config = dict(
    routed_scale=4.0,
    balance_bias=False,
    norm_place='pre',
    positions='rope',
    rope_fraction=1.0,
    qk_norm=False,
    lr_head=0.01,
    decay_fraction=0.95,
    train_tokens=444900000,
)
Below are experts of layer 6 (counted from 0) of a mixture-of-experts language model. Rows are named router (the router's row for the expert), gate (a neuron's input weights, with its number), up (a neuron's input weights, with its number) and show model dimensions 48-95. Each number is 128 + 32 x the weight over its row's rms, rounded and kept within 0 to 255.
After each expert's rows: a language model's description of what the expert responds to. This comes from a sample of Wikipedia text that the model never trained on.

# expert 41
router [146 107 161 188 186 103 112 160  84 165 161 107 137  65 108 192 156 146  85 118 114 155 161  80 150 143 151 136  97  95 146 107 155 173 105 116  79 114 204 131 145 117 159 102 113 186  73 162]
gate0 [145 153 130 124 112 111 158 181 175 108 140  99  90  96 167  92 123 133 169  91 137 113 101 152 144 120 166 141 115 218 150 111 135 177 131 141  93 117 166 160 171 117 125 120  81 128 100  93]
up0 [ 96  92 121 144  74 160 150 149 102 146 111  89 119 117 147 143  50 163 157  97 171 108  89 169 119 116 115 165 120 145 182 145 112  79  82 113 122 166 134 169 131 112 128 103  86 160 101  62]
gate1 [128  86 110 160 113  65 127 100 137 170 125 101 121 104  85 168 109 103 142 147 194 130 148 113 124 149 121 110  95 145 121 159 162 134  88 100 125 122 100 147  62 113 128 131  72 108  96 143]
up1 [132 113 151 103 120  61 142  86 132  59 142 136 138 124  58 134 149 101 136 176 147 144 139  49  99 167 179  84  96 164 140 134 177 155 134  96 138 168 143 146 141 140 123 163 167 116 118 135]
gate2 [111 146 138 164  22 170 124  93 175 151 162 107  81 125 110 179 114  79 121  87 122 107 132 105 145 129  33 134 131  92 211 146 112 143 128 140 159  62  99 129 105 152  88 109  84 144 135 200]
up2 [103 175 137 141 177 181 147 118 126  99 132 101 159  45 137 158 112 148 121 137 152 208 162 150 112  53 170 136 157 147  79  94 154  91  89 104  96 140 101 112 135 146 173  94 111 141 160  84]
gate3 [169 140 149 101 122 183 117 148 127 123 105  97 132 205 121 157 114 143 104 104 149  94 145 144 161 128 159 128  75  88  76 117 138 127 102  94 141 112 163 115  73 141  96  57 122 150 113 178]
up3 [130  98 107 210  79 114 118 142 123 127 130 148 170 146 102 113 202 140 165 155 129  84 125 119 139  23 134  94 145 138 118  98 158  96 154 186 128 124  92  51 115  99 147 109 153 178 142 151]
gate4 [118  91 138 123  68 126  74 118 152 131 163 194 137 162 124 101  74 182 104 123 147 123 121 213 171 130 139 194 163 152  94  93  96  97  70 129  95 100 111 162 111 109 105 102  46  96 181 165]
up4 [106 115 163 144  97 133  87 155 170 161 114 117 107 127 165 206 104 145 174 127 170 139  94 172 181  84 153 166 141 135  82 126 157 144 111 196 164 115  98 143  62  64 121 145  77 145 143 116]
gate5 [124 130 103 167 117  89 149 106 134 111 140 102 173 120 153  94 106  89 104 137 142 124 108  99 143 116 108  96 140  86  84 147 140 134 117 123  97 145 135  90 110  60 158 153 131 128 111  98]
up5 [ 87  97 123 137 119  64 160 139 144 151 125 120 172  95 153  57 120 133  42 125 136 143 194  84 129 140 152 123  80  97 144 152 131 167  98 140 156 116  92 136 150 165 150 164 142 114 132 154]
gate6 [128 159 142 127  76 110 146 112 202 108 124 111  72 107 131 157 145 169  88  98 115 151 119 161 185 115 146 201 142 132 124 107 124 157 151 105  45  80 151 154  48 123  55  41 105 102 119 102]
up6 [132 213 121 149  68 161 155 149 123  67 141 129  69 106 141 116 145 196 116 168 116  72 183  75 129 106 112 216 105 153 124 153 147 154 117 156 139 127 183 175  85 128  76 120 113 131 123 148]
gate7 [200 141  82 112 124 108 115 155 158 157 166 139 140 132 121 134 124 116 126 105 107 151 104 166 136 165  86 149  99 111 141 118 136 166  97  86  96 136 109 139  84 138 142 105 148 161 131 145]
up7 [149 160 128  73 138  77 153 147 134 111 141 130 175 171  69 104 140 118 135  96 135 154 125 115 135 157  65 138 134 133  69 121 135 168  79  81  77 126 157 119 126 123  75  95  85 136  91 113]
What it handles: Verbs and prepositions in sports and entertainment biographies: finished, played, scored, released, directed, and of in critic credits like of PopMatters.

# expert 2
router [120 144 173 177 118 141 139 110 153 179  98 168 146  62 175 205 100 150  96  91 164 140 163  95 183 160 160 121 131 166 137 122 115 104 194  90 120 148 190 133 143 132  90  70 132 135  78 145]
gate0 [100 132 169 162 152 133 165 161  64 112 124 122 156 115 115 136 121 115 134 125 123 164 130 107 185 138 182  94 168  84 166 115  24 147 115 117 201 165 178 180 123  71 124 114 129 134 140 144]
up0 [141  74 138 190 183 127 142 178 179 133 145 166 154  42 146 156 139 196 110 138  85 108 103 126 155 108 137 103 143 138 129 108 102 127  55 151 174 192 121 118 168 115 105  71 118 152 108 141]
gate1 [ 74 101 163  84 101 144 128 135 114 167  80 169 175  90 134 131  99  78 140 126 157  96 161 110 148  93 134 169 167 107 188 104 158  95  75 169  94 149 135 128 183  83 122  89 151 122 156 142]
up1 [162 155 162 106 110 171 118 110 127 106  64 143 137 109 154 154 139 118 110 129 162 146 134  58 177 127 157 124 135  72 152 105 116 124 173 179 118 188 126 139 130  90 121  56 149 138  97 149]
gate2 [ 94 161  98 152  87 109 100 133 154 124  76  76 104 119 108 183  99  68 151 107 137 143 112 115 150 192 157 149  88 112  99 134 120 146 200 141 140 118 143 149 139 114 139 140 146 186  70 116]
up2 [108 139 101 146 117 145 141 108 156 135 120 149 165  61  96 131 108 161 138 108  99 131  80 192 131  82 131 170 120 179  70 105 133  93 147 117 120 139 107 115 103 141 122 119 153 162 104 116]
gate3 [134 121 107 169 105 140 122 185  86 152 116 144 124 145  98 146 132 179 143  97  94 150 145 125 155  98 194  47 117  95 150 136 101 130  93 115 158  85 129 184  98 107 141 131 149 166 125 124]
up3 [164 110 107 119 153 140 153  94 112 160 171 153 112 137  82 110 120 163 179 109 108  84 120 127 145 130 159 116 138 104 126 137 190 100  56 145 125 109  82  91 153 126  75 129 101 142 145 120]
gate4 [ 49 181 109 150 151 111 131 176 117 101 150  84  72  95 104 161 144 154 113 132  69 113 125 157 128 184 166 114 161 159  93  95  88 155 133  92 167 126 122 119 146 134 156 158 149 132  95 146]
up4 [116 137 115 149 124 178 137 130 145 139 148  93  36 137 170 122 100 143  90 163 106  89 144 152 130 172 103 130 150 191  95 116 144 165 161  92 144 138 179  87 123  98 131 138 193 148 123 107]
gate5 [107 143 101 162  99 167 126 134 116 114  82 144 189 143 116 156 154 107 124 157 102 135 163 101 145 107 163 146 192 129  89  60 124 102 104 137 136 143 116  98 129 129  60 158 144 100 165 138]
up5 [133 158 184 127 118 127  26  99 107 101 109 170 108 199 161 133  81 165 132 111 149 148 132 129 138 123 161  96 142 145  93  82 156 167 113 154 119 153 188 156 119 130 101  98 109  98  91 102]
gate6 [130 143 110 168 135  99 132 170 129  60  95  86 127  61 115 150  93 107 122 136  58 124  91 104 111 114 154 125 128 163 120 153 153 126 135 125 114 128  65 143 176 148  93 136  64 126 126 176]
up6 [147 122 108 115 144 116 140  93  93 113 132 128 103 157 126  81 155 142 106 186  94 150 112  88  85 174 145 121 118  56 113 130  82 119  96 136 148 107 131 131 106 113 176 202 156 121 189  57]
gate7 [ 55 142 101  87 148 110 107 140  64  97  45  62  79 155  86 180 125 133  88 117 143 121  94 114  68 140 128 181 178 157 113 128  99 111 112 134  69 135 191 149 129 113 174 109 119 114 139 113]
up7 [ 63 115 110 124  99 172 121 114 130  75 120 113 142 138  70 109 131  51 162  81 107 159 128 112  90 154 119 133 123 115 137  95 137 136 138 134 128  86 140 151 136 104 192  93  80 123  95 127]
What it handles: Pipe separators and dashes in stats tables for sports records, football careers and film/TV award lists, e.g. |, —;, Won, Nominated.

# expert 0
router [135 144 131  95 111 127  85 152 121 118  96 168 113 107 116 184  80 101 141 172 153 100 165  70 122 118 154 100 132 126  70 106 102 114 120 144 132 153 104 122 103 124  70  98 178 161 102 117]
gate0 [107 143 104 181  80  78 135  70 134 119 101 139 155 125 171 127 124 159 164 150 100  62  79 126  93 172  68 140 138 124 127 150 114  90 114 136 129 178  80 194 156 155 120 127 140 108  61 115]
up0 [140 160  92 134 121 129  78 102 141 141 122  94 139  71 142 104  84 163 206 135 137 111 155 133 169 139  56 196 152 105 148 149 115 121 113 168 148 154 142 154 134  96 119  89 138 131 108 116]
gate1 [122 105 169 171 101  89 149 115 161 130 112 199 127 110 129  96  77 128 143 142  97 164  71 124 166 128 102  78 122 140 149 110 129  55 137 106  97 136  67 175  91  96 123  91 175 136 138 122]
up1 [117 106 176 142  89 146 118 152 177 141 138 115 107 157  91 169 127 192 147 109 103 151  58  63 189 174  42 111 143 192 103  94 123  99 161  68  97 144  83 165 112 113 145  79 144 133 124 159]
gate2 [131 169 124 138  84  99 129  95 138 102 165  86  82  88 170  99 162  98 160 146 127  78 103  94 147 141  27 114 135  95  94 130 111 131  78 119 188 140 102 114  76 143 107 111 111 162 136 187]
up2 [147 122 126 159 114 168  85  75 154  91 143 181 130 133 157 130  27 141 162  63 167 151 114 168 163 112 118 111  79 140 139 174 116 127 140 145 107 124 164 162 106 134 177 160 120  61  89 137]
gate3 [ 82  84 128 183 158 127 103 172 131 126 136 134  81  98 166 158 114 145 166 109 152 114 134 107  31 104 167 104 115  82 146 174  93 135  93 103 126 158 133 116 199 123 129 159 100 146  91 136]
up3 [137 164 123  92 121 135 116 168 160 143 170 136 179 176 185 112 110  52 124 154  51 111 121 134 138 180 100 146 127 143 139  84 150 123 135 117 146  91 135  77  98  76 173 116 128 167 158 135]
gate4 [135 109 102 133 142 103 115 144 128 130 148 174 164 110 141 166  97 138 118 142 154  72 129  90 139 146  84 177 164 135  81 119 136 206 154  95 152 105 131  68 128 183 156  99  61 164  75 201]
up4 [ 59 149 121 148 102  78 146 109 146 145 154 108 127 147 167 108 132 122 128 126 123 146 124 134  75  98 149  99 125 146 164 163 165  95  61 173  88 164  83 156 156 110 123 123 197  99 144 105]
gate5 [129 107  69 103 124 132 127 171 119 115 101  89 122 126 114 159  98  78  90 122 102 100 140  77  78 111 139  89 153 110 160 118  99  89 103 155  91 113 171 128 132  73  76 135 172 120 131 129]
up5 [132 164 152 164 147 148  74  96 128 112 136 203 132  99 125 125 113 206 136 101 149 160 136 159  97 103 169 151  85 130 118 153 110 136 182 151 133 146 108 125 169 174 163 102 107 141 129  93]
gate6 [137 145 121 126 119 125 112 175 109 167 163 111 163  98  59 165 127 129  68 144 131 108  77  95 109 112 144 137 161 153 134 155  87  96 141  87 131 115  34 137 144  92  92 153 170 115 133  74]
up6 [142 126  92 170 162 103 188  66 105 115  68 123  85 117 145 143 159 106 133 122 147 147 152 135 145 147 130 136 132  67 107 154 137 167 158 113 130 135 233 119 109 147 182 140 123  95 153 154]
gate7 [185 148  44 137 114  72 144 150  98  48 107 125 116 143 114 106 128 162  98 116 157  90 127 123 131  95 143  79 118 146 125 118 141 126 128 112 130 148  81  95 174 132 128  99 188 122 116  93]
up7 [171 161  88 174  38 114 113 186 118  96 113 141 129 166 131 144  94 154  91 130 187 143 159 150 150 126 160  90  84 112 127 149 120 146 171 100 137 132  53 118 115 130  75 112 149  88 127 122]
What it handles: Pipe separators in sports league tables, usually before the goal-difference cell; also nouns like years, season, episodes, century and °W/°E coordinates.

# expert 50
router [172  94 155 126 189  89 114  90  98  67 166 120 127 115  99 134 144 155 117 113  60 133 121  63 101 123 150 120 116 121 119 138 173 109  40 189 162 105 122 136 117 138 142 172 195 161 137 114]
gate4 [164  67 122 133 131 102 144  96 176 100 161 143 155 136  98 215 130 108 149 138  44  98  63 123 138 108 148 118 133  96 105 156 142 139  76 116 109 147 131 167  70 117 165  92 144 166 145  91]
up4 [180  87 167 154 159 100 139 153 150  83 145 140 130 159 136 173 150 120 133 154 108 124 179 149 104 108 151 160 158 108 159 128  91 125 123 137 116 128  99 110  62 117 138 122 168 116 189 160]
gate5 [152 160 144 135 118 136 109 155 150 118 122 104 114 135  89 158 145 140 201 122 144  57  78 210 164 136  67  93 152 123 187 137 113  86 113  94 154 175 100 150 156 119 112 155  94 149 152 150]
up5 [118  94 124 133  84 102 120 180 146  74 136 111 130 142  98 136 116 197 186 117 155  83 168 171 143 134 118 151 118 147 195 143 127  57 129 141 180 159  68 129  80 117 145 148 105 131 125 122]
gate6 [ 79  83 155 125  83 156 113 123 106 146 179 129 121 155 170 124 112 154 165 129 135 186 142 175 102 154 140  84  99 181 111 176 102 174 132 158 146 114 128 135  99 131  99  97 124 148  94 118]
up6 [127  85 108 156 103  73 102 117 158 161 205  97 167  89 163 116 119 140 169 155 164 122 113  62 140  99  70 120 110 142 157 163 126  79 119 170 116 126 140 158  53 113 136 150 186 165 128 110]
gate7 [122  84 107  78 149 163  72 125  81 103 126  95  98 135  69 136 116 115  74  49 141 108 133 178 141 113 130  51 141 150  75 180  86  84  68 102  93  93 133 108 102 121 109  55 145 137 128  91]
up7 [108 122  83 204  84  81 138 160 110 209 117 143 209 109 149 145 129 130 195 162 112  74 137  87 117  95  82 140 125 109 140  92 129 152 189 137 100 122  88 120 120 122 143 127 129 156 192 142]
gate8 [169  79 142 175 128  77 142 106 142 123  97 147 112 110 100 157 114 146 107 104  82 140  75  58  24 161 110 129 113 180 142 114 115 176 105 114 137 146 139 122 189 113 109 106 123 155  88  86]
up8 [188  66 135 145  91 126 173 138  91 149 159 130 192  80  90  73 102 112 144 120  70  88 110 109  85 147 118  82  94 146  91 107 190 118 183  98 143 115  85  81 121 140 193 120 144 122  93 153]
gate9 [121  73 145 114 105 100  95 100 170 114 162 170 159 111 153 142 131  77 148 141 197 148 141 114  96 109 104 123  91 112 120  90 132 139  93 133 184 140  99 119 151 111  85 144  99 167  93 130]
up9 [171 176 172 139 101 135 119 106 161 133 171 136  62  90 109  99 117 127  97 133 107  94 114 117 113 163  85 124 164 190 159 193 150 106 149  86 122 109 153 195  95 142 161 110 103 137  37 103]
gate10 [ 73 125 152 140 123 113 128  82  99  92 126  91 136 143  72 132  84 135 136 147 117 209 102 138  86  99  96 146 136 163  81 127 114  80 133 119 180 156 145 143 127 132 120 145 112 144  85 167]
up10 [232  86 127 151 172 156 100 164 128 146 112 106 150 151 176 177 147  82 153 123 144  83 164 109 134 161 144 111 129 114 160 118 112 117 126 128 105 143 121 114 135  46 126 113 124 131 159 101]
gate11 [ 98 201  88  95 129 209  91 155  88 107 104  86 122 124 140 145 116 117 120  98 149 136 126  95 160 164 183 154 129 190 112 118 140 181 145 134 165 109  72 101 122 146 116 102 135  42 107  98]
up11 [129 167 136  75 145 152  88  93 133  55 109  96  59  83 162 159 163  87 172 150 156 167  78  64 107 136 160 145  97 160 142 124 152 171 139 165 175 130 109 120 120 119 173 124 145  47 131 136]
What it handles: Articles and determiners starting a noun phrase, e.g. the, a, The, this, its, their, often sentence-initial or after prepositions.

# expert 13
router [146 172  85 128 108  75 170 137 175 145 104  97 120 122 102 143 103  84 205 129 168 106  98 126  87 167 107 146 129 125 112 178 131 149 118 178 138 153 160 158 144  73 146 202  86 104 125 144]
gate6 [127 121 160 203  99 184  79 103 133 115 108 150 149 138  79 126 120  91 164  43 113 119 135 118 119 115  87 127 104 105 117 111 141 121 107 117 122 101 143 110 197 105 120 142 143 101 103  77]
up6 [165 137 168 165  91 169 154 120 165 121 130 136 143 106 122  81  93  83  99  55  96 160 122 110 144 129  98  81 117  99 101  95 142 136 144 156 115  67 150 152 227 117 143 135 155 110 143 168]
gate7 [164  96 129 119 169 149 146 157 139 178 128 137 147 106  87 136 142 145 180 104 142 101  69 104 129 108 193 126  65 101 124 155 115 103 148 178 152 123 105 119  81  99 197 201 144  86 149 109]
up7 [113 121  91 138 181 134 116 169 215 159 152 162  82 174 121 146 127 111 129 162 156  89 114  94 115 154 147 173 127 111 137 142 120 132 156 174 114 120 132 101 107  68 165 113 116  78 123 145]
gate8 [130 122 106 137  92 115 173 119 116 120 134 125 148 121 165  82  80 157  95 169 148 156 159 132 165 158 166 199 123 130 155 142 129  92 116 168 126 143  98 140 119 154 101 158 177  93 120 120]
up8 [110 122 125 126 152 108 119  80  75 191  98 124 169 166  88  52 182 199 129  55 171 176 133 137 157 164 108 149 167 185  99 157 112  99 112  98 133 135 126 119 128  95 119 146 115 120 115 159]
gate9 [127 147  70 130  95 143 105 110 143 140  87 115 108 143 146 124 107 123 145 109 104 122 101 113 151 133  94 129 145 145  91 154 133 110 120 158 154 125 121 100  91 189 154 146 143  65 165 107]
up9 [139 140 129 157 117  88 132 168 177 107 146 143 107 137 110 106  86 132  97 116 133 107 173 139  81 114 122  78  66 126 183 142  89 113 137 136 149 151  96 219 119  79 158  89  99 124 109 119]
gate10 [143 168 136  86 146 141 178  91 112  98 127  69  83 130 189 190 155 106 176  73  97 134 141  86 129 145 145  93 124 151 186  74 135 175 112 144 111  59  76 109 118 145 134 124 119 155  60 128]
up10 [133  73 114 122 114 105 137  80  76 111 147 117 121 142 162 104 111 132 107 137 119 134 101 109  94 159 120 189 177  78  99 146 138  95 165  73 101 179 128 218  97 189 124 132 114 132 124 193]
gate11 [163 141 105 153 101 120 109 141 126  89 135 114 135 161 144 118 115  99 117 214 155 120 158 123  91 125 135 173 169 177  95 162  76  95 130 107 143  83 154 105  59 161 116 136  98  67 121  95]
up11 [129  96 163 161 181 130 140  94 120 144  96 175 138  88 171 113 152  67  96  82  94 120  50 148 159  83  79 145 104 129 142  98 152  83 208 182  89 186 116 156 140 174 124  99 170 151 168 126]
gate12 [130 150  98 154 101  99 145  97  95 100 162 103 157 130  91 120 135 178 133  94 122  67 105 150 161 129 151 160 166 123 171 174 167 146 131 123 119 197  92  77 136  84  80 128 160  66 125  85]
up12 [152 155  97 118 139  83  96 140 136 113 184 171 172 101 112 130 115 127 151  86 102 103 132 171 125  92 162 150 173 156 148 162 169 124 120 106 127 127 105 106 104 112 190 127 121 148  93 106]
gate13 [ 77 108 124 193 112 137 184 134 103 130 141  90 115 156 160 153 171 107 100  84 158 244 119 154 128 162 121  86  54 184 155 113  97 117 144 116 102 108  98 116 126 145 167 179  81 111 155 138]
up13 [130  86 156 177 141 139 158 211  55 149 126  68  99 116 191  99  94 154 119 171 141 212 110 155 114 144  98  81  87 148  93 140  96 146 128 147 163 162 125 130 140 105 182 137 101 222 169 104]
What it handles: Consonant-heavy pieces inside non-English proper names, mostly after H, K, W or Sh, such as Hok-k-aido, Hir-sh-abelle, Hil-bert.

# expert 58
router [147 139 170 155 194 140 131 147  94 189 162 146  88  62 159  95 149 146 133 163  63 177  96  93 153 124 106 165 146 100 157 117 167 113  68 162 125 148 128 164 142 120 146 106 178 106 176 111]
gate0 [130  81 102  90 125  95 166  78  87  64 165 100 156 138 103 116 170  94 100 142 113 125  95 107 146 132  51 119 119 133 169 104 138  83 126 122 135 161  44 121 140 107 135 134 139 105  94 114]
up0 [140 130 123  65 103 207 105 144 169 167 134 155  98 116 143 194 102 128 110  69 140 153 144 135 123 119 185  97 126 130  89  94  88  91 167 144 143 112 192 144 149 112  94 132  98  58 178 129]
gate1 [123 126 156 131 115 119 167 171 106  55 127 170 173 104 132  96 159  86 129 128 134 151 150 110  91 159 198 145 152 149 173 160 117 104 145  95 131 136 135 118 145 139 136 102 145  74  66 129]
up1 [145 136 126  86  93 110 110  92 122 149 129 106 103 134 116 168 112  89 130 166 136 152  90 165 104 139 142  93 120 111 129 131 115 154 206  64 114 111  92 133 102 167  84 162  82 132 155  81]
gate2 [120 159 104  96 172 143  98  84  84  73 143 104  92 174 126 124  79 125 114  69 117 129 144 166 125 130  73 127 139 135 145  92  83 133 150 142 156 117 134 135 151 122 172 130 138  86 161 146]
up2 [108 145 103  91  96 106 138 124 165 164 120 147 174 126  88 114 182 109 164 115 132 155 115 120  99 120 121 140 143 114  55 159 134 148 106 119 169 160 119  93  72 117 115 183 104  93 121  61]
gate3 [101 104 135  89 117 113 107  78 109 141  90 183 145 126 117 102 130  96 124 120 153 103 135 175 181 134 135 133  52  93 112  52 117 112 141 115 162 145 145 140 138 115 134 138 145 100  98 112]
up3 [116  79 157 140 111 160 123 157 113 154 108 114 147 109 116 113 147 165 169  78  93  95 133 186 153 171  99 118  72 107  72  81 140 168 121 115 138 117 124 152 115 102 125 158 121 112 152  80]
gate4 [116 140 175 158 135 144 176 186 148 121 106 129  96 161 180 139 147 147 158 154  91  90 104 143 101 248 153 186 130 134 179 106 107 153 146 136 116 119 169 145 160 111 139 121 133 137 128 126]
up4 [158 234 101 141 154 169 181 115 147 147 171 131 176 146 164 148 175 126 134  89 141  85 161 180 183 165 176 148 130 133 152  82 181 138 139 178 126 110 165 134 147 111 106 187 145  98 166 124]
gate5 [117 129 114 116 149 108 119 142 129 143 160 113 209  74 131  91 114 108 155 171 153 124 134 113 181 120 160 177 119  76 124 120 101 124  83  96 105  17  93  67 127 145 116 115 192 142  76 151]
up5 [172 136 178 124 166 140  74 127 134 100 165 156 160 106 157 123 101 138 191 146 145 143 109 104 166  84 151 183  95  97 123  91  85 125  96 193 152 140 105  92 109  81 145 125 165 144 153 137]
gate6 [191 160 170 112  79  71 140 138 149 126 141 123 139  85 128 162 183 106 170 129 117 105 175 130 150 101  97  60  55 139 141 165 154 149 128 129 158 154 108 113  83 147 117 101 155 184  34 147]
up6 [160 156 144 123 120  82 214  78 129 138 108 150 110 123 142 142 116 146  87 153 173 160 179  56 102 131  96  94 174 116 126 117 109  92 148  85 144 139 217 128 178 173  99 164  58 109 151 125]
gate7 [ 76 142 119  90 153 164 107 123 126 141 162 123  81 142 136  57 107 147 140 153  96 110  98 176  98 114 118  84 106 147  98  98 173  85 118 180 131 113 152  92 139 156 187 162 144 151 132 138]
up7 [158 150 138 154 116 129 131 102 156 171  80  77 141 116 139 192 133 120  59 170 225 127 128  57  90 159 127 135 112 101 183 146 145 120 118 104 139 204 158 217 151  79  88 109 115 145  84 154]
What it handles: Determiners and political adjectives before nouns, such as the, this, Republican, Soviet, military, plus -ian/-ist endings in ideologies and list dashes.

# expert 27
router [134 138  85 105  62  92 118 137 145  92  93  61 124 147 185 148 129 115 162 161 159 124 102 154 136 165  87 172 122 150 130 148 107 170 187 132 112  61 116 162 125 207 120  97  73  37 140 153]
gate0 [109 123  58 124  94 135  94 148 109 113 131 118 154 122 150 126 159  71 117 178 117 114 101 138  92 163 142 145 158 108 137 136 101  98 136 193  96 181 136 130  76 179 146 164 119 122 168  73]
up0 [197  93 164 143 167 182 126  95 198 106 160 152 143 141 106 158 106 123  98 116 134  72 135  95 126 114 165 106 139 125 140 126 183 138 155  94 142 111 109 156 188  87 180 134 129 198 130 140]
gate1 [190 110  90 151  63 157 133 170 141 171 118  81 136 133 107 137  95 149 135  91 123 175 124 126 129 177 138 148 137 124 114 143  82 100 154 194  98  61 182 147 168 117 153 103 107 137 142 183]
up1 [192 152  81 109 102 138 101 108 167 207 134 152 165 179 160 124 114  77 146 104 151 195  89  98 105 148 143 129 117 115  81 147  95 142 107 193  85  68 122 191 124  63 100  73  89 128 183 125]
gate2 [127 146 131 117 152 116  74  93 198 129 140  76 133 160 115  35 174 103 116  93 141  94 132  78 158 172  94 111 132 111 110 112 169 175 144 109 113 127 134 150 154  95 167  77 125 150 142 132]
up2 [126 128  64 157 108 119 184 156 124 188 151  92 109 153  92 115 203  97  69  38 120 133 137  87 100 118 121 115  72 142 138 162 180 122 119  73  93  77 108 110  70 152 158 157 129 192 132 150]
gate3 [ 93 119 132 114 154 160 129 161 138 115 174 124 121  94 166 155 133 116 112 150  84  81  98 159 171 142 127 130  85 120 166  77 125 120  95 116 179 115 176 170 147  99 183 145 140 106 103 124]
up3 [ 83 184 157  97 118 185 141 174 129 129 124  93 149 158 140  96 122  60 128 123 144 129  60 134 130 154  95 147  80  90 175 108 152  98 103 137 149 141 100 139 102 121 175 153  96 104 127 119]
gate4 [110 118 124 164 135 123  71  69 125 106  99 146 160 157 119 147 149 149  99 143 170  84 191 122 157 149 164 124  99 168 129 108 133 132 134 106  96  78 133 113 137 213  94 165 132 144 134 146]
up4 [ 90 127 194 119 136 166 110 140 151 122 136 204 160 161 138 166  92 125 125 151 126  99 180 150 160 108 103 120 130 115 106 126 144 111 175  99 136  91 158 169 190 146 161 123 137 161  79 112]
gate5 [117 117 122 163  92 129  86 179 143 104 164 102 117 101 159 100 144 125 133  96 161 161 131 149 130 156 104 153 125 144 175  95 119 121 114 129 111 102 106  94 129  95  71  73 106  84 113 111]
up5 [114 114 156 159 166 100 142 143 138 153 159 141 133 141  81 102  98 152  99  78 123 159  71  88  64  71 119 133 143  98 106 113 140 123 153 130 111 131 179 132  94 148  96  93  95 209 115  74]
gate6 [121 167  95 133 112 115 125  73 204 114 112 145 100 150 130 117 102  77  96 144 151  67 149 169 147 156 171  72 132 109 135 157 111  87 118 154 142 123 151  98 179 176 210 113 118 138 197 113]
up6 [141 155 126 130 113 126 150  56 146 193  56 127 123 139 126 160  92 182  79  91 129 169  77 141 158 148 145 122 143 115 159 161 116 132  99 141  83  95 101  94 172 150 166 160 102 163 138 169]
gate7 [155 141 149 149 104 135 119 166 171 168 172 141 141 126 103 100 125 147 134 123 149 140 120 121 122 169 161 142 153 127 133 140 113 173 109 146 118  97 141 123 153 123 107 141  89 155 131 135]
up7 [138 152 142  69 143 158 100 172 138 154 179  82 120 113 117  98 108  80 156 110 174 125 111 116 116 169 109 148 165  98 134 178 154 154 100 101 122 147  92 117 195 186  25  74 142 154 131 134]
What it handles: Common first names and early syllables of proper names after a capital, e.g. Mark, Tom, Bar-ang-ay, Bar-ack, Ver-on-ica.

# expert 63
router [168 104 131 152 189  95 145 114 158 117 183  98 155  70 149 140 160 164 176 106  73 167 156  70 184  79 103 147 133 170 151  89 109 123  87 125 178 118 188 103 148 104  95 179 128 124  96 119]
gate0 [132 117 119 118 136  91 122 133 128 169 179 149 136 130 147 181 122  92 151  73  53 134 128 118 111 150 104 121 112 159 166 109 168 142 119 153  58 135 148 135  93 102 108  95  52 174 117  89]
up0 [117 117  89  69 125  65 130 104 120 129 111 146  92 119 137  87 144 173 175  87  93  62 130 153 144  99 170 103 128 194 102 140 116 111  96 183 131 170 108 110 170 129 137 113 164 143 131 114]
gate1 [200 136 150  96  61 131 111  78 144 136 111 151 127 155 139 118 177 100  63 143  99 144  81 149 107 131 112 156 138 173 109 133 141 173 144 143 178 137  86  94  93 104 153  89 153 106 110 136]
up1 [144  84 152 166 134  81 164  96 123 187 149 157 199 174 205 157 151 117 150 152 102 126  62 107 154 125 121 163 132  83 143 179  99 165 155 128 121  57  75 207 113 141 172 113 155 142  89 164]
gate2 [140 142 122 121  79  77 158 146 128 155  96  99 142 133 138 122 120 106 137 184 116 128 163 129 177 153 133 100 103 158 161  84 194 157 226  98 132 135 118  98 121 114  80 125  49 170 141  98]
up2 [165 127 133 145 195 138 137 103  84 136 132 103 102 127 166 119 138  92  99 109 132 103  54  80  93 151 135 170 147 114  86 170  82 108 122 100 126  75 125 105 122  71 135 126 158  69  92 149]
gate3 [ 97 122 148 145 141 101 107 110 159 139 154 107 162 145  68 135  80 146 148 119  92 163 123 130 141  96 100 137 148  70 161 139 132 188 120 128 134 143 125 133  92 113 117 128 127 182 129 130]
up3 [ 95 101 194 112 141 127 113 109 132 113 151 164 171 101  61 109 157 111 143 136 112 185 156 149 131 106  67  95 159  77 195 117  67 133  92 168 164 168 134 188 120 128  75  98 161 179 166 148]
gate4 [138 125 140  66  88 134 172 122 124  95 111 132 110 146 117 162 144 108 164 156 151 110 146 145 125  96  87 144 159 106 122  83 127  84 118 138 136  73 177 152 176 130 128 138  73 101 144 109]
up4 [116 123 159 113  43 146 163 149 112 142 131 131  88 168  91 121 155 145 159 148 162 145 108 120 161 149 117 111 190  97 120 128  89  97  86 110 162 142 103 202 107 155 128 122  99 128  79  41]
gate5 [ 93 148 128 119 124 139 170 140 104  97  81 135 142 135 120 135  92 128  70 102 156 189 153 149  69 136 117 140 196 110 179  80 134  66  98 105 149 170 152 156 140 154 111 167 119  65 132 155]
up5 [136 169 129  76 133 158 166 130 138 144 147 140 136 151 202 175 101 129  87 175  93  95  76 193 111 101 151  54 135 186  72  65 114 133 105 171  62 161 165 137 144 164 104 134 150  78 130 100]
gate6 [181 143  55 132 143  90 173 131  81 133  98 143 100 122 163 137  77 143  75 136 129 136 140 139 141 124 193 120 139 125 134  94 142 155 101 118 109 105 159 154 129 148 109 150  92  60 114 105]
up6 [124  99  86 162 109  55 129 141  42 118 100 168  79  94 174 116 119 184 106  91 117 141 150 130 162 124 144  93 111 177  92  90 142 126 134 123 124 145  99 180 111 148 142 112 146 152  46 146]
gate7 [143 174  58 181 161 163 122 187 143  68  66  87  95  89 162 130 104 142 122 123  99 153 163 119 149 157 149 133 155 185 122 143 138 197 134  70 138 155 149 154 116 110  93 135  89  94  73  98]
up7 [110 139 114 101  84 151 100 156  83 118 119 170 110 127  35  82 130 182  99  90  86 103 143 120 118 112 128 135  92 120 101 103 121  81 165 107 145 123 154 109 131 195 131 125 101  62 154 107]
What it handles: Adjectives, participles and function words describing titles or works in lists and leads, e.g. renowned, known, Spanish, major, classical, by.